{
  "n_layer": 14,
  "d_model": 128,
  "n_experts": 48,
  "experts_per_token": 2,
  "d_expert": 96,
  "d_shared_expert": 128,
  "activation": "swiglu",
  "moe_layers": [0, 1, 2, 3, 4, 5, 6, 7, 8, 9, 10, 11, 12, 13],
  "router_score": "softmax",
  "normalize_top_k": false,
  "routed_scale": 9.32,
  "balance_loss": 0.0115,
  "balance_bias": false,
  "router_z_loss": 0.0001,
  "n_groups": 8,
  "groups_per_token": 2,
  "init_std_router": 0.0135,
  "lr_router": 0.000503,
  "vocab_size": 6482,
  "norm": "rmsnorm",
  "norm_eps": 1e-06,
  "tie_embeddings": false,
  "optimizer": "soap_variant",
  "lr": 0.0106,
  "beta1": 0.95,
  "beta2": 0.98,
  "batch_tokens": [32768, 65536],
  "seq_len": 768,
  "train_tokens": 262300000,
  "steps": 5444,
  "dataset": "wikipedia_en"
}
Below are experts of layer 11 (counted from 0) of a mixture-of-experts language model. Rows are named router (the router's row for the expert), gate (a neuron's input weights, with its number), up (a neuron's input weights, with its number) and show model dimensions 0-127. Each number is 128 + 32 x the weight over its row's rms, rounded and kept within 0 to 255. Numbers have three digits each.
After each expert's rows: a language model's description of what the expert responds to; "comes after" lists some tokens at least twice as common just before its tokens as in all text. This comes from a sample of Wikipedia text that the model never trained on. Tokens count by the router's weight.

# expert 17
router:129109119124126160148137186152129110095079091139129199134088137110164113149137086207171115168053109115129093152146085164131107140132129118158111093116160084119100132141078108160119090199123188179189091120101158087132124137123155152112148135094135111151116076085194120043164123164121104134065177128164144130166066125152096157128094137140112086127115105110115173167163155098080118081119
gate0:090097107133156182115137159131107105140142081113109136141181130170121116139082119224086113126171122093100080082158088194141107048129146134125204092092125107115073123159161154157127156184068143066112147109171086088120085121150140110116093087133142125118079143154167130107112123071152125151127134171154154110181063117085206126129095118140132113106155114122126122152187103101114112108146
up0:175183151130094081133109075133163180089108174118155112152079110108122150108175108060161142146101130141170160137084179054097137175108159124157017139168113121182167126108078109108144104087159120200150130157105145130138150139096110149138152153116121120140178119079085103128157146179091144112126115124105126143068202132137066133109137121101116136144117156141119086079092135151122126156076
gate1:159158100076086146117072108101151138197110071160138088082112126124142087101153154168128123135154175124083152139103103119128127108073096100156089087149133174131133173167130087168122152123159123099082085079107106144102116106040085150122197102170111172161135130161125120120120111110127142172114158129105129173115059172123195122134117092136164087133064163100170100121157207133157106133099
up1:103161147100087134116172142123175100158088070180158084096131110128128123137149081109122145178101178088101133102103146128192134160109151040213107127112166138157075115098128075115101158097149152078139167116126124139093093166110123176140171089132132194151186164103112113159113097132148099121115121180177185154182130075165194157101136142127134121165100124135102119184108109159125104110105
gate2:119085108132130109125100132099125143107145080100147154072171071128132088180154130059187107169130149110133167155176105169113111174175168104095093070138135149151058175136141096194154145120161161157102094127113059119074103129143155162124169096129056135173099090128158138111179053112132128164100134147101156125041113108150116143133111106105120129127161085115169112124100174149117116106168
up2:126076127162116131110070134130123146166134138091153150056180101121095088174104136068140079138143104100153165156140093080114122166203161110113104103159152164122115125115154104148150093131154101150122118101146091101066103126146199148107194111129099126162097124073086126145104044072132135130070175157125153155108129098115154149176152146162083146102185098094147171152078175095112122113174
gate3:071126139152180154151120108111182137120138134050164113136135159133062120152099155112141152208070088140145117105156160090132091093164161113085084155076110139063147139126176198148099101095090122150131119124099135144130127120109117151169153093109083107093151134170119142101138147128088090143098126130140192155086115126021124157152125175093117131170142098119125128072110203095151172118155
up3:211084128119106092066152155096085091154096146175150061151139117114171136120057098176133141081167134158129165161057170124118148128114118138187108075168149106111149123086146142119140108108155142074133131074054137136108076146087129093081130135144189137166135172063125147118148078113127118053188140152111128159120101098086140119134080131151137114105093109099112133098134161137085127134103
gate4:135146153112156148160161146093146130128101104150188131128159167110152113121180123126104176145164094119049140133116089177051155052146072088149156131114135129105152151143181127141134173100075162132151207117073088128117104109092184181107095136137163143088104077162191117157098095120169149122102153124158161103143079168128077133102085068107114152104147139180096153105162136127151129164155
up4:151105124081137195147190126145147127144098092197154131096184182120177127071191131162128145139121128179093135135155058096052116060097137137145158084144048135160105170129196138131160170112121135128111112120099133144120169160093143122120139151098115121065074134147191154183147135156138193157144120132191152089083095143114130133099131150123121106105126155126119168132145091089162118118152
Dates and table cells
comes after: " ", " on", " September", " March", " October", " January"

# expert 28
router:125102107075075144112172127124176100143109085151109114163127144165133170085188141126098073147108132138124111131173079130125102165119103184057072129106111124132102102143146117128103120199098150117188102076122146127147159140126131110127154167152113138088121066134174070147134151155114078061055194080135149098150170148092091155151099152119109111112148127102101209113183150086138171110157
gate1:109077143143157121111120112190135136104142139104195084137120152110108129089104124100071054134120020200112080118149121176131101160099113135123130116131132130098156173104150119116119120125162098079111138117122149136093122164154175124150114102133131143126095139130183088158166200171104151181105149215137153091178071142130145122100084086091108130174166181085096127142159082104169124150149
up1:105145140143129132173148138054100123107117114111081138090111116163133070162153163173137153074155237076127170106107139093125114124133150134190156122122146130161148085092078123130114132148077108135122174131111086127148152123120097124068135193141091101102167096147133169102120060142110092144139125105119107182125165106095129139138186139122113115071062096116206102145084132141040154124121
gate2:069081109092094099108094117064127132157208128117168098125124143100091120095126095160147130068108137130123099155133089129151169124142110077087118145162159099146169117177179126116121179162165067174160098157126164124126167141181126098190109157120122115127174070175110140103147141109101089080104089166117136110180178177117128183088105162157130166126217158135107144146127128137176097120085
up2:078140089128114118144098094128128100122104125117104153090122096180181119111117084148120101183117126126088134124104098122099123127105081187160109142143102204183041142090066131101116112063094117118097152144098094157126096129126202181172119125163097120114137118148096137165139194156142075160150088133092118166125108111186173107107064152059144136092113082098147086115072132101153161112107
gate3:146101143109145121126176032138195179114150132133113101145080198119139096100121106155122107077156119174136104173163105165119092118159105150075136097094094154082117176130135163133140207132154152161111102114165116121172139087100126130102106136103216096079147150162148176065122092093122086098064144073147157160179152133111150126130099150150071149139115105183160103137123105119140105137158
up3:104167157121155143099080108154145181178165160161155105156141101130122109090165154108163154152119095167089137102092105179065132099091143151148114179126112154096114070163106158099156151182135105124080173140095156092118116180157056119124157114172076126161129176132156163150131169158143166144165150167086093091069151171161082144143104106062132103189109099142160184112102081161119121143103
gate4:148115155144092151084133175083147138155136083109191145098123151116058113154116126159155158103123123129134059114143123091130168193159100170117142132124121096083130162196161094145157104106166099076177108140136118046131122117137181130114152159170097124089134099169120137148167049147135154119100149174150105136158134169185115171067121161212131164115143076108179145147144164162139117084119
up4:067152123125138116097116194061129141113114070107153181123090158119087097149164145155091136114113143180092042101117131110156158071123137101117105154152088134077105091176190085171155128101110126110165109157163078094169111160140175142142134104137165112098151113185140094104155092142103131099107111183132173125158207135102142108085090140148147074133081127127141181115149187115155172154141
gate5:118099128095146183133156113167105093185134117093080144118101148093121105139128172135169121133121131128126129171112099154057083133128086138129098136127066121132113125153114095071205082099074108124137113156105129123089156115112126160141131169161185147108124093103160071164158119089095136085135095072099073159143068125147175143105111144153151170195175135108130121172179179084092183152205
up5:113105110096165160094122145175130153198179123125092145161148115162132141135106108117129100104126148090072124133120107144142146081098134065096119130146105198176132115095153139105112154143125094128173137105130096202091091118099110081164128125153114111138063111143094120137145078099102076118151185139132080142100129123099212079172055217169112090129105085110134156121160135127085125154204
Capital letters in acronyms
comes after: " (", " |", " A", " S", " M", " N"

# expert 3
router:123124155119111160134150173095182179132130094125109159134145070140137120088150073156139140159063119137114068199168163156117114118066131172120045141082111116135156111148110108171149105141180154160181090116128115145140160182138140130117131152078098137125096155137213124051135145135095102083077173135208110122157092123110082108128143092126125083078082124122125112176160169134097142118139
gate0:118194110129092109177134147099133081126132160093116184102161137093117104130118157165081127100196153182150187071074130093132098127103098147119126188109178102116178086100109152126117089157127097143149086145122120143116102105112155135075075126121177100135141125129144098132078134107167132184095145092170093162218183144077136174100193139122138163086151128131089176143148151095127154078158
up0:060138142105126173194096196124145218135140121130139141148125162164181110156125143120139098132128154132066116153126102124152154123150124128178174120098136115120115152135178143104118109112059071134187105127160118062148121164098150112086164129110121084154134163077107139136101121134182097155134095153148119040089129110074070103111113069112120162131151135176110129118087182202172114111161
gate1:129126083113116104173104120142177098118139128148150073141158160135062170174143126145181098189147117188158129143139090093102131076136133118111130092098098179085054145136142165077114095133139115086139109078145145122115169130164174098107134146134143123134083145170137185159080147108111128069163142094131135152134141157157109113147098120170141059091127190121130202098181141186105121162043
up1:097135108105145109060117158115159155115129102120112169148098161147116120097101192149111164114100134042093193114125103132113157140146098132186137135130113122131143141126124148145158115159078116113159119141151114185126140133098129083195101134118109096119167139121087091035149104154137101143137149158121072099128154124161158040174136144079107137210167068136088064151106085172174124114183
gate2:102133110139161112168156059180115081097162108123155201109132220149124130121140117196098100108066086066142141139141126150076163080091197130082139104150102183110086146060145126151126152146153167143095118135153081150130135152137124119154127142109104105156115098077144151086134141102104137112140116106139162127134044143095117127142119126103167109077050118083157110116138161182108157169095
up2:084104093130103109124132099144157115143139052097127098152111164160125059144109153133152114143111144120068132166115161145131195125136034098183151098159140187119112109144132165151173123170153133137089163104133209114086115114140145079114108177141159150153161115074140150153134116103062100112083120081141052153155136133122085168136140090142160086075085125096109151108179138148075176155146
gate3:101166168106105122174104183158141133118133129063114140149139181117130098127083112127089159168130135156104133170172119133154079156114128118220073148141100127154165151110176160068135154131094187124171147142125164092103131115100122097109138082122108073173069143136081114094112093230150116143100155143072173136155067072119125173120141128118144131118117174121119130131193087151093158179131
up3:183072179105048136141159152113119153158111185131138121136137107147119168136113165114135175102119157076107174092111078073087169130106121122175131112094091116145129103109143169079085130169142079057154174117121174166165160136130160114143169125115178054107138110150144150183088174113130105070152090126170095117107171126110128123107068155117171116124173155102095108153167154139072146135077
gate4:154154113113116155137133172067139131150120196128117110094153141067097086131098125114163129156156135084112152151098102123143138181153119108165086092096115137072032149167093123119091179165208113077143129116070138139156185153047132117123141097128105122126122160162157153153207107171158088182089171134157139072133106108102127123069143089094087164123109102135108109107131122115135081160111
up4:152167205127133086120095181063146148115148145106132124096137149116105170158136121110143147112173158124115111139105106130129108146096118126085113070081141140059035134139123103123087164128205101093164167121094053117149199190085133126147135099118126082148087119141177167141181121154184118153126152165153185112115113100063108120072148096115124136126139081123107085121141114076158137138171
Space before numbers
comes after: " |", "|", ",", " in", ":", " December"

# expert 26
router:097110166119131138176084176141219111127110123181138185165119095154134128164122090160148081145117094126115083198135162179156126109134097169089107120079152070149147121151085123117137099170138164183164065135154117123111157128127219118078156138107111178119161065078139102080134108144124109144103151113171093112176131184146127129120112074118125105158082131134083163119140143092107128151189
gate0:109077126149141101160139090166157132112159139112207141122155141156110107103159190122100147129107174094179118128086159126128115142186122092131159189112128133094205139150121084125214084111081111125165060150096110146149118123141114126156138108148115045085121110063122082082074069115122134158150146078134120147146152125110102096088175135104116138150198130159087124140125147133088200127159
up0:086109208085096116118096139146096144159124111146167124113104090119082107153154095098140084172110119164158049124144163151167085157158164158113196147145111100158104087150151115131111103119118087151122198174128133116165085128161076092056170134119156106171125108146136114154097111145137165078158136122168154122000155152158114194110160098082113120121115109162134154127111125121108113139139
gate1:131142129084117140178124082146070109119169090057139128104112193127159205133147147206109156193091168134091144107112137157095117070076126145112138126170117118136128100161084058124136158116098149075167118133088110128131114112120106146074131110170137120159095132107148134107149111142199087058125145119113050128049138173157165137174133104114139093142163082114112161140090119117096135109160
up1:050144183099127182167114147097152089062153083126128136086131164154113158141121134191126133160089096133094156091068095138062079075115125203161153107115128093103101084125101127166123131103133145129125158137063129137152134147113081099060126209133148119187113173118163140129139118133137104102110125093120114088098137189097180118102116146113209095116104099120121159080148090131138122167115
gate2:169142152092079179155085173124111133181158086099173071128122121088074144136089129138158162146125091134156092087141161121163153143108099126080154072130080094140082158148142100130124078107131105124168084138136116104105112173140149097104138165133120145155135125141089081197082105098145134145109111103180110060150141140063098105177147157049178053199109118114153102100142114131153161154106
up2:131095162153109186111185107089116141073087120150115170135122153147150108109175078115087130092076118143093130139129100088093117109118167134126154206111114143041177096113135162097147112120131154149169104136106128123127156136123109140192180131148058082103128114148106165149143161169168150075187104143075144149132091116116138131083119175162055190111125092193133174162149141097135075140155
gate3:155133121159195157124157129070085169123137157138115131137094140162147097139102097150179119116152161102098053149132158112085066044149166142058177138078113134132107164086059069158162148110152106116092126118143151145147139160188117106087190170142089159115099078117125141139094125136078103104124117137106133105105152099104122105117112193085116116182112129188153104136151117169188146080126
up3:140118145147194158144143150063080179120128175128114144142126126146152070125125135143214110133134161096104067133156142132141094039144157119052115101144096140129109162105085095150094155122130130138084137138166125127142142216146184073128207153155103134087100098116121129137120094128102112086118088139138072084114149084116140126111089157053107103186113096163117122122143145171186150104113
gate4:100134072058138159133088129140129084074124137133104098131111118157117102156077182121091084105114185165153123109151091129120111103152116099133074114138114106132121151220168104116086122121098104071129146141157092157120078064081138108113132182132105121096097125120150115160168125106124173094084051101103153158154081099145178083112092097130089172086143119104093061150134122136085052107099
up4:158174116118168143124120074139137026048168092162100075172126125175152152084079090090102121146104165181108166124074114102088121109127104135129068128153135051123104132175128082141145135113068100079098076111100129141116141129086099036092116170146116099163157145134130152137118160121159134154227128134118136137080127142134108118122095125116141148166117108117133115120135125141131114064150
Subjects and auxiliary verbs
comes after: ".", ",", " He", " he", " It", " it"

# expert 2
router:098080154104132111074099120124170115108143093134120145123115143158118179112118077158124107180165110134062091134189125156104094125140112131076106152134178125136127119162077121127090111140118163143158124130099126165167111147142162072059117158112111120167129118074244126124132090167067084113098189125205107063122070122188124117105072135112128113111099119167093148170127121107103170126149
gate0:140129112119123112176131190081121176121104102168176132120114132145123131175132158166107077151139145109157139137196137079149089133084183080132124116106117119172085129128107123127115141118131186123119149113096112206141101081076103131112169171151151110136136131176121190116067125064072137085106134110083095069133140102250153132092154108115150069132114114116089091143090079092116116144123
up0:125120160099085096146101130106117115118078139076160136061133154116116168205082175127083086103090121135169146077181160154156137154136115118107097133130131174128115108153074118076129120100108137132119157179125077145112130132104137189071192103167129133083149143159132106103110109109111144171103120139138144074118109076135152138165122127173108177046199092202104135144106083067109146156085
gate1:098156132153165066078125153095091149168122080110128124141096134101115100077151090168085124135126124122145157183140069194113098066156121135182121130215109156085123061168082088181084140091156138183142131157163127149138105177083140141108070106146165126129148137143201126141137137132105135214125107138142177174137146141150166130132100087169150159074141138117147126135136176136092146116156
up1:120105078121131145172181156149165190146138181127143132159145147115142079095133076152138144108132080104170152104105066222129128078111127118087231147140112104173084097095090142087122158134117094133138153163111143117104154179170118179140150056157153153118138129112157153128126138111149142089130079123133131146114115115178138096164120148160126096044152189134141129119126166106128207105172
gate2:139107124107143099111154138169084120134139160151087140107079113120145139075134103149110164102124081123090127173130103152140096088135181126093149145121145123179088077127066162099164138133127069165090141188090083106151109189122144170149190091130140079165132101122106067141162046113077099121151084199118138168131131097138174103051121115131193140118071146155119162086159150146088116106127
up2:129173134115144160163105139115053122115215161133106065130100162195119121111115131158124125150138101124116112087193163125185123165091164160137073085148129111050085083112104106066131118156089097124108122068186120124105148131156114110219071141072142127114086156115157147147115147103138157157076117135116160120130108164151157096150106110118061130165139159114103150108104078163139114109170
gate3:104135172070121125120040149151100093085155133094130080123103122096183116112144079162094118147128131133110163112088209121118114118116134185112100145096139156131123119139131052125173181108158085107127187057140095145125180142146178075111136115148124126151134094142149138110083116164153125107072166104170089110119113051147099147109118162129124074144052074139158183127120155146108149177111
up3:140113156084139170129106156146127067109117101123129101112079140076150079125142063186104092130163185111121133166116175108114104137116132179134115161100141139120148099194109079134166148139187071091101169085135145121143146103148176082088135113162094133165126107143097153104045149169166150132093171143179143114127117056095113178100145129152135044137101088136165171120112151144096069164111
gate4:101113153116114102121111147102139170072139115064098120125105175153141121118205123198165153188108070114127139193140140145122164074104152129156157100098134177087148130120152088131147124107090109184081123190082135131137112118089113139101126118146091078212114113103143123155095059137171193102123147100142175144121118214147066182111108108125122159153158110095137095144111129110133147166085
up4:087139098154090091142182118109128125116159113092138087149169127085165143117192103203159142156215082099112140218138117163171176111097136129181141139076159150148088130081112098115137174141073169137110181110145139145150150115114169134109100150097166119188144151142171134142131150129130162089135165101099132136128107128113088183134156145100120154131128218074135104092113145071126157186118
Relational and abstract nouns
comes after: " the", " a", " his", "'s", " an", " The"

# expert 10
router:127109122050114119148134123109135105113116092164135151129091076119146143075155099170133096162096064124076079169166099187114105116112130120123112147105119064162107125156124137135128102166149187142174077093082152084170132106151147120088182168118100164152151079124185071131160161092086088092147164107165105110105104173135087123131072079148077093098117124186127145157159172106105152068108
gate0:179110131164181178102142206130144096132121150096213158160135116073121145108119123102136067134137111149153171125140134131100136126132075115112139128103111078132110102092086199121094132168139146115149103173208160139159123124135139113144135146124154142128142093077157107126172080102143078093162119129134092113091043172088199188097152123108092100096117134165095114115123082154183181114079
up0:130110191173123153154152109101103143065137140164116186124128134097114187124134171089147077124124133139087115095078153100128111167137127050057149114154146108137116210110114116113160163085101138157120095156177118112125072145153108120100075132111124073105165144168155099115139125166130067124133086196132105154209087147083177099114148132158170131171128098138146176155147149173154120111185
gate1:138166143130122143118111073137079161142103179062100098173107096103108113188095181183085098091128129107142173127066107166097148093097187170169064126113181143115158104120142178085171153148121096159133100129143169127123154170085094109145205192124169151121153142146071153132128112139107092109131099111140079086105158150080146159102096115098142158103129125144081151164143182107103163083126
up1:113214161157131142129096087129062148130107193087114118189107110108110130193076180160108071090147134098170183107134103170109160107084158173137092160098210146087133137140145152124164131126109121143142117127149182124101152160093101113131178185139158168140165161157072189127137154121132101114157109085135082069132147130090133157119098117120097167099137138123097142142167173106113184083141
gate2:129099123106150149108081134112138084119129098126139114115158145106141096153168124142160141150156100158055092167167129098163124063122185087091069168125146085107189132150173104122146076116085117054108166112164091146100133151188145124165195085168137143140188112113112087121135166095138090142120202115102101122143125099158151102112119118137185115090094204151122165080137073171095152139163
up2:140104086120197174127117148127123144141116114112147132087122106147120089169192159125114168125146091125098075137135148119169141076166173100107133157139192093078129140092147091103140128083042116068098137084159093130142155195178193136127165117185113157112125094142144080120170164082114106119154163172068100100144119121116176109121131107091169149124111172146161199122158123168119150176180
gate3:082140107148139167119188110062132105160131093125070140130091096116137140089176134156139170195151102148159152141110133112065085083166093116149133120143146103171148167146087101172100146140100137142176117154128197133115089194103185146096140111092167108108157134092135147106101110092119141131212087153095139191176134167106162168165144117122115170112139154138134200159170104171108080114085
up3:059174129173084122162153122088119154126131106125122150109175072180143097106105075161091169202087143113174124193146158127126159135128182096083138188096137076167113111077094124106109137132152076110112153133110181140113076140130099121181124081093091123143173171150150124139109150125156158097128054142093130141095145120160109169171121127064104131175080161151130175139157191104140147124108
gate4:083122150096210116193092135136133144115134179080183153122095106140129198100097137195072111141175121119092147128113157149085116075176143080162151163113158150121101114116131100118150067186154142158121116121164136134162145119088046059165155120146140160142095135144112090082142129115113132128159151071127171181145126044138174079112132120144169140098131116109132119077147135159136138127178
up4:120105152091164113189055130148124157110137153118128175147128137125123177092085121186138116136174136108097126157091151163125108097164178102141111148133135165116103068095130104112145102213142112160123137139186132137133152159127045059152134140132118128139121135157116087090153124108095133142198135078085159185163149022138181102120148111141157130107161143084079136140139143146150076132202
Historical periods and nationalities
comes after: " the", "19", " in", "20", "18", " of"

# expert 39
router:067099180072107119133112153097147151097097107188147143095138112163116152138151061154160104151081126145134122187187141130135121155116099180085114173117140056169128130134089124111113089136139211175120111166111148118134130184109148148068177125141126156160142077095131116069163150147093094103102152157205121097152098154161098137153057146131105120109113099126161158179163129098115156063147
gate0:120100136160151179104124131143136105133135140140165084158112142068101163083137128167102151144128122141187108140126074143102114076146147163105079094078177164100133154086156103107177154160168167109124142166168147111111110135106122191162097082091164141153095067142135078136114081180145121096149105184065169136136136064055134078121109105118151177064134107112173103108070071114152159116111
up0:135150083087123182126157120077099179151105156127097084129134142115126141106126097193088083146140163156119098153222138183103115115087141132128165150136170120147113200186110171131089060124121128163138165167126145132153107090206151162094104111131121177111109101132148068090186129117133077084104100141109117135154130081153127105155066099174116120074116131197101145141107116153161112153168
gate1:051100145125153096165131072130091118109170107110145153185079188109172128134175160158182104141124156134104164083109138095132090232108078158199093123155193096093118104107092125110115088140130173171096125087123142106115113191115101136167124093156108118212096139114114143112127134147168156167160149112102105111129100125162082161118161099077130103122144072099141142113088134126084138129153
up1:106150118108099156106111059179115154099165078101122106147061105133155106102168104099125104134103109113133177163171099108155146085046090135209122107068133151164095089128093117144183099096167063143099149144123186131113120125179132136157146166111110129122078079140125117181078133146068101146077155127120120118130134174127147149111177156112099117130146134141142141133059068152109063183121
gate2:128179106122073129082098144089122142127082162156143120105096146141123085168154122067162162186143105105108162155135168070077096101102132136144095196132206169092104150107083140086073130141172065121125098095162186119168142146108121108107181135186100162118135145148139166075171181134114145104127127140139092105162147150161167157156055108144129090097162087133129102139176167133147109173105
up2:120104126114154158187153114204175118083159078159135078122111119127191108185139080144169090128120152109078094161126085173132185100149126094156123123121071143093137150178181066096125105142067168164127109123130097069101157125090170116217133157081142110130134090166118151057097122162091150091123121154125101144121092092160113106093144149124101143114162133182149150086129110162089111138136
gate3:087066142187122181112139126137154157140141119085173158159087102110131128115112159105062139096161102140133161142090152182107127142115173113142138128111085088150136136158139106193146154136156100207080130089092167095148158178127129165099184128120146177146096092143101152209145181150116147126100132077093134115150164100145102113197126179170032117155085103143118136138150096075113128110120
up3:109105106186133160201193127106194147108094116162167113159135191115156145142157129119095183160145129152141095115098113168112158121143117066135128151167093094144136195104153165205150122158143097106096105111164117089143115144206111138100129139074149169147113116158114144164194112062151169150097207088081136119147147167157118167120133147152104136168092109112103168145088149133133094176136
gate4:142114104147060100093128171147128110121094148133151137097141096155116108154133106141160108126119115122186143071120166153078170166082153155199125191111144141155168175111122158133095136133159145145120165102123155164081166130144136150125171108156127180122173173100140203142128148134068061119167088149123108122212179097183087177128111181144135090095161066172118082163117122151165148113161
up4:122183109191040121116160121145132123201143111122152168116131135138158122131174138160136151124061078159080195114153155120106135119133168114158139180101115133118061151132126114109133069152092164154085102146095141165077214129090114097161157178132160188116115128127097176128104147127087062109107103122139202139142178097141171137144086127129141164124105120155180071114145150155161111140135
Clause connectives
comes after: ",", ".", "20", " that", " However", "19"

# expert 20
router:094089148081084127120085163128118139115100108161149167160094072169106185123172070185192086172066103115122094148145103138126115145096129158092127124116120067195133132134069126147106074168134166206178106136114125083128166135103166146083157173103171126145088096112160086098142125133106095096077175109152136080157111167143089140124089151143086110137107111164113147161145170101093148092110
gate0:169127117086120102124150182177120108161083084157130127133104093189102130093106082157167117135200157160142047157170110156140127155141124116110127149160136093136111131098080152099185098091100149104154075073115095132164187138085142117119098165201142156185087102087115104159148156110132081147080154125098098088136135141194119153132078105159134079072108126175142127103111132076092138144085
up0:097130126155141122134036059118118181175143165142098179109159203173128140152149130135084134216111114103136166142082133155131115089132122158116104141080143196122102077132120109184125153111159129105091151171165194140064092149143117073151146105160095123164112140105119124162099146148162170105099119139178208174100110111131150100173119146115171105149165181089151161147117145142154110125137
gate1:165110065090150185150150153098144097168121097174145109173127093170097162123119090164199089090121116087144102175117182112151132150078197132168114146110222153106167166176100101119126122153160142110115108186130130140174127136108134135100081148114120114106081182130102152136135097120079142187076112075159149138146092096150130091115104162102118128097124137098104140213121138080136177150112
up1:164103145135119129002113142153124092105131147138136122112105120127131163097114206116105114055142110089112123088111156146092129077129192153160119067235126113161104125134131144107150120137122125080146141148117099133122151094154043128144131096096148151103164134129153136074145102130126116150124228117144143101150087116197091162157081092143168121134141110074148167137105100126150150100145
gate2:069149160127090159133109064136126140145056154129176100122157134126116138108180066123101132170117151121129119164134132190138154130113103129132149149134119119100126094106173069120107159122070144145133116114110192186189110122149122140148151130102164108145177167158136119133145134104069057155106126154163167120154070160148121143136053080177115120128081101066119173098145059132028111144147
up2:113159088122191165111053151145143164107133122096192147141138112152197140163151068102230192147117158125177165099191058101143141160120120173120123137083092126136162129103166142124136158146142091177153114113140183188127116110164133148140158139150149085098099133120110092140126114118082136110126136181080142120070089147068139122185115139168108150171092115120153118111129119123070131082140
gate3:122103123094140079129098135152154158180081095156128136144115140121182170091147118115125116174116130115113128134151106133089043100093155128152100166150129140095174124122098151110081132160088126135085162140081126110136205172130061130092148113122037104120093119072195138117118119122148226138095196158104131162130139122136119168091138118096105125075134126091167071173184120186116113134158
up3:107108113158112162117112116156131199157087088114072118129125153135086111137129168136105140121099130081115138141074124130149162142098097159141079181087130107203122100157129175136181134157095147099136186124185104168188085045107155139146078076131158115129094165159092094099150134143112061156067147116152135142176137158105133135163071122067116086157137156150112132181110081118174106074130
gate4:064140119121146115059116100063177177061098088152113111126152183098137096127149093068159087097118110138133139130126204119066136130056100182118105172156142106104119160099098139095127190196097056138108156156102100114151150119174138099138120201104118110105109146125141155115168103149121076111133137143133146143168097133143107136129086072123105168166114124191166117133129176158142162138156
up4:133138121143110074131151175122165157116165153073099128109152095091081088166156153097088096101073143134129136157137087197171177129143140103160116084161129089199137149118154108138123111124164156135118125117146182102128073087100096174093104096130133181113155114107148118105161115175145113162166119078129197170084204129130104111213109142055143112101134120062130145100165112094130146107177
Determiners in prose
comes after: " of", ".", ",", " to", " that", " with"

# expert 27
router:127051112125075103083096128168144151153102099188142123134155121129148137133121131176136097127089140134125089094099106159116109135159125134111085144081152098215146086118158078121095114131195203118176145131126139130142117175115154109103152156133112120098100081156162090129100097161075112083067174102116171150125082169146097126162105127143115056076095138156149187193142129165110201148144
gate0:145060083146097102081118104169145168129071158105115084125139097117173164160117121112124111152102118098140074133134157095114176137209163150106095113083160135151166134118170130154082076134237160116114146157104161142076120156088182139080154159095096165176137123083172144132131186157148108099104116161173133132118133148136077139159140092148150077113125147152145108131143130121113107226144
up0:143133095154098197152119172139101161124099082167125127132148098126195101141143077103126100116092143156119129077161184136211062115097142139081153136086150124160201140183148093119114098141118114169116124104096162103139081116171090089081141126061095102131177105133126117062099112149136164126092159103122206144118144145100130139137120137131156078122113067129099103197063169133150107119148
gate1:096085103140060126063201160182111115143139141116160081163133099132105131116073138154157135117085154095103126094136079088133140100125132175148032175183104123136082170101153129121124127136108183092119150104135157111150093102071120122116170106106103100156141204112126120187099158094093159126113136134143112136155085142180067131104138119144143139126171118126197144073203133155085120097106
up1:071159124138118133128093147194120152087114170131121131145148078122106103077172111142150150138156120178066108161138131123152131091091142095118169132152169118135111072114185104107096136083177108150071153064113153141147118134173150175169143146097054209102117113117154102074145098170169181174175150106121161138148102065075158121133163097088131124110078117093098178143102164133129102089120
gate2:080117112136072086121114144191102137181099115144124088110099120135150126108128166113092106190114125142160109114121136168203164067182140082115076105102102194157157128149115127113125115061127112086150072113142152109093170093116172155196158126136161123122129142164128074133120107143111079119096160166135124138139147146204118107098088074162146155098137113214095105107141172160075092137177
up2:097131151152168136111094049172131132126144142118126088119146175208080094073158116138127138103122140130211165129122152160079174087125208117073081139117151112139094139073158124179106120128089201103176098174158137144132143095149121143166117101075075130193069137128162128179170112160142122177125161142165113109110178121123131069149116093122121089111110118121135105089119137113101085152125
gate3:090115095156088129165074141092093155133165093163085147097127109159107081123149197161139100173149082065122107143149138101151148103121143156134129184161076124152166147152167145163181094105152162112127193096097091177149120182112064180112146138163070177121123126176169108156110150142101120072136110066144107051157096132117143144151079157169117155156106146134143094130137096163116169152171
up3:124111112122105148166160133108089142113123142144131176124167159150194089170163152057136155130126142088135113203099091101166092087154178166092088109094106120149122103069140166183161120171129074138073175167170148149131122105125111061090073126125146155084064105109187114081126111099165109139113084123159135105135146081165150146117086127088093200164130129140128114103124130135108102135204
gate4:137114082124137085140101109169155106133106119124099126117123131155167091131145171137075152164162107133122053097166120145101066134114082161166096079170114143155108155125143115133164131071114105104078161155184155118179156142102133167107098136170114119085052120123126142182172153095107145062145139095089162079157128117112159184068067147115090126170078175137154106114171152132125212149096
up4:126149199100145075060125093156141123117164150154158138150109119127073135058097093148104122099096089128077180150123123148150185121075159112103130133105180168125158102156111137153116109142207096109153141141101164111131106100171147087149112131127177105146170139130130131158128050111195122143128117198138076186138140114145083119109159177111140127149204146119152193118101106104170058134143
Lowercase word-initial letters
comes after: " \"", " the", " a", " and", "==", " The"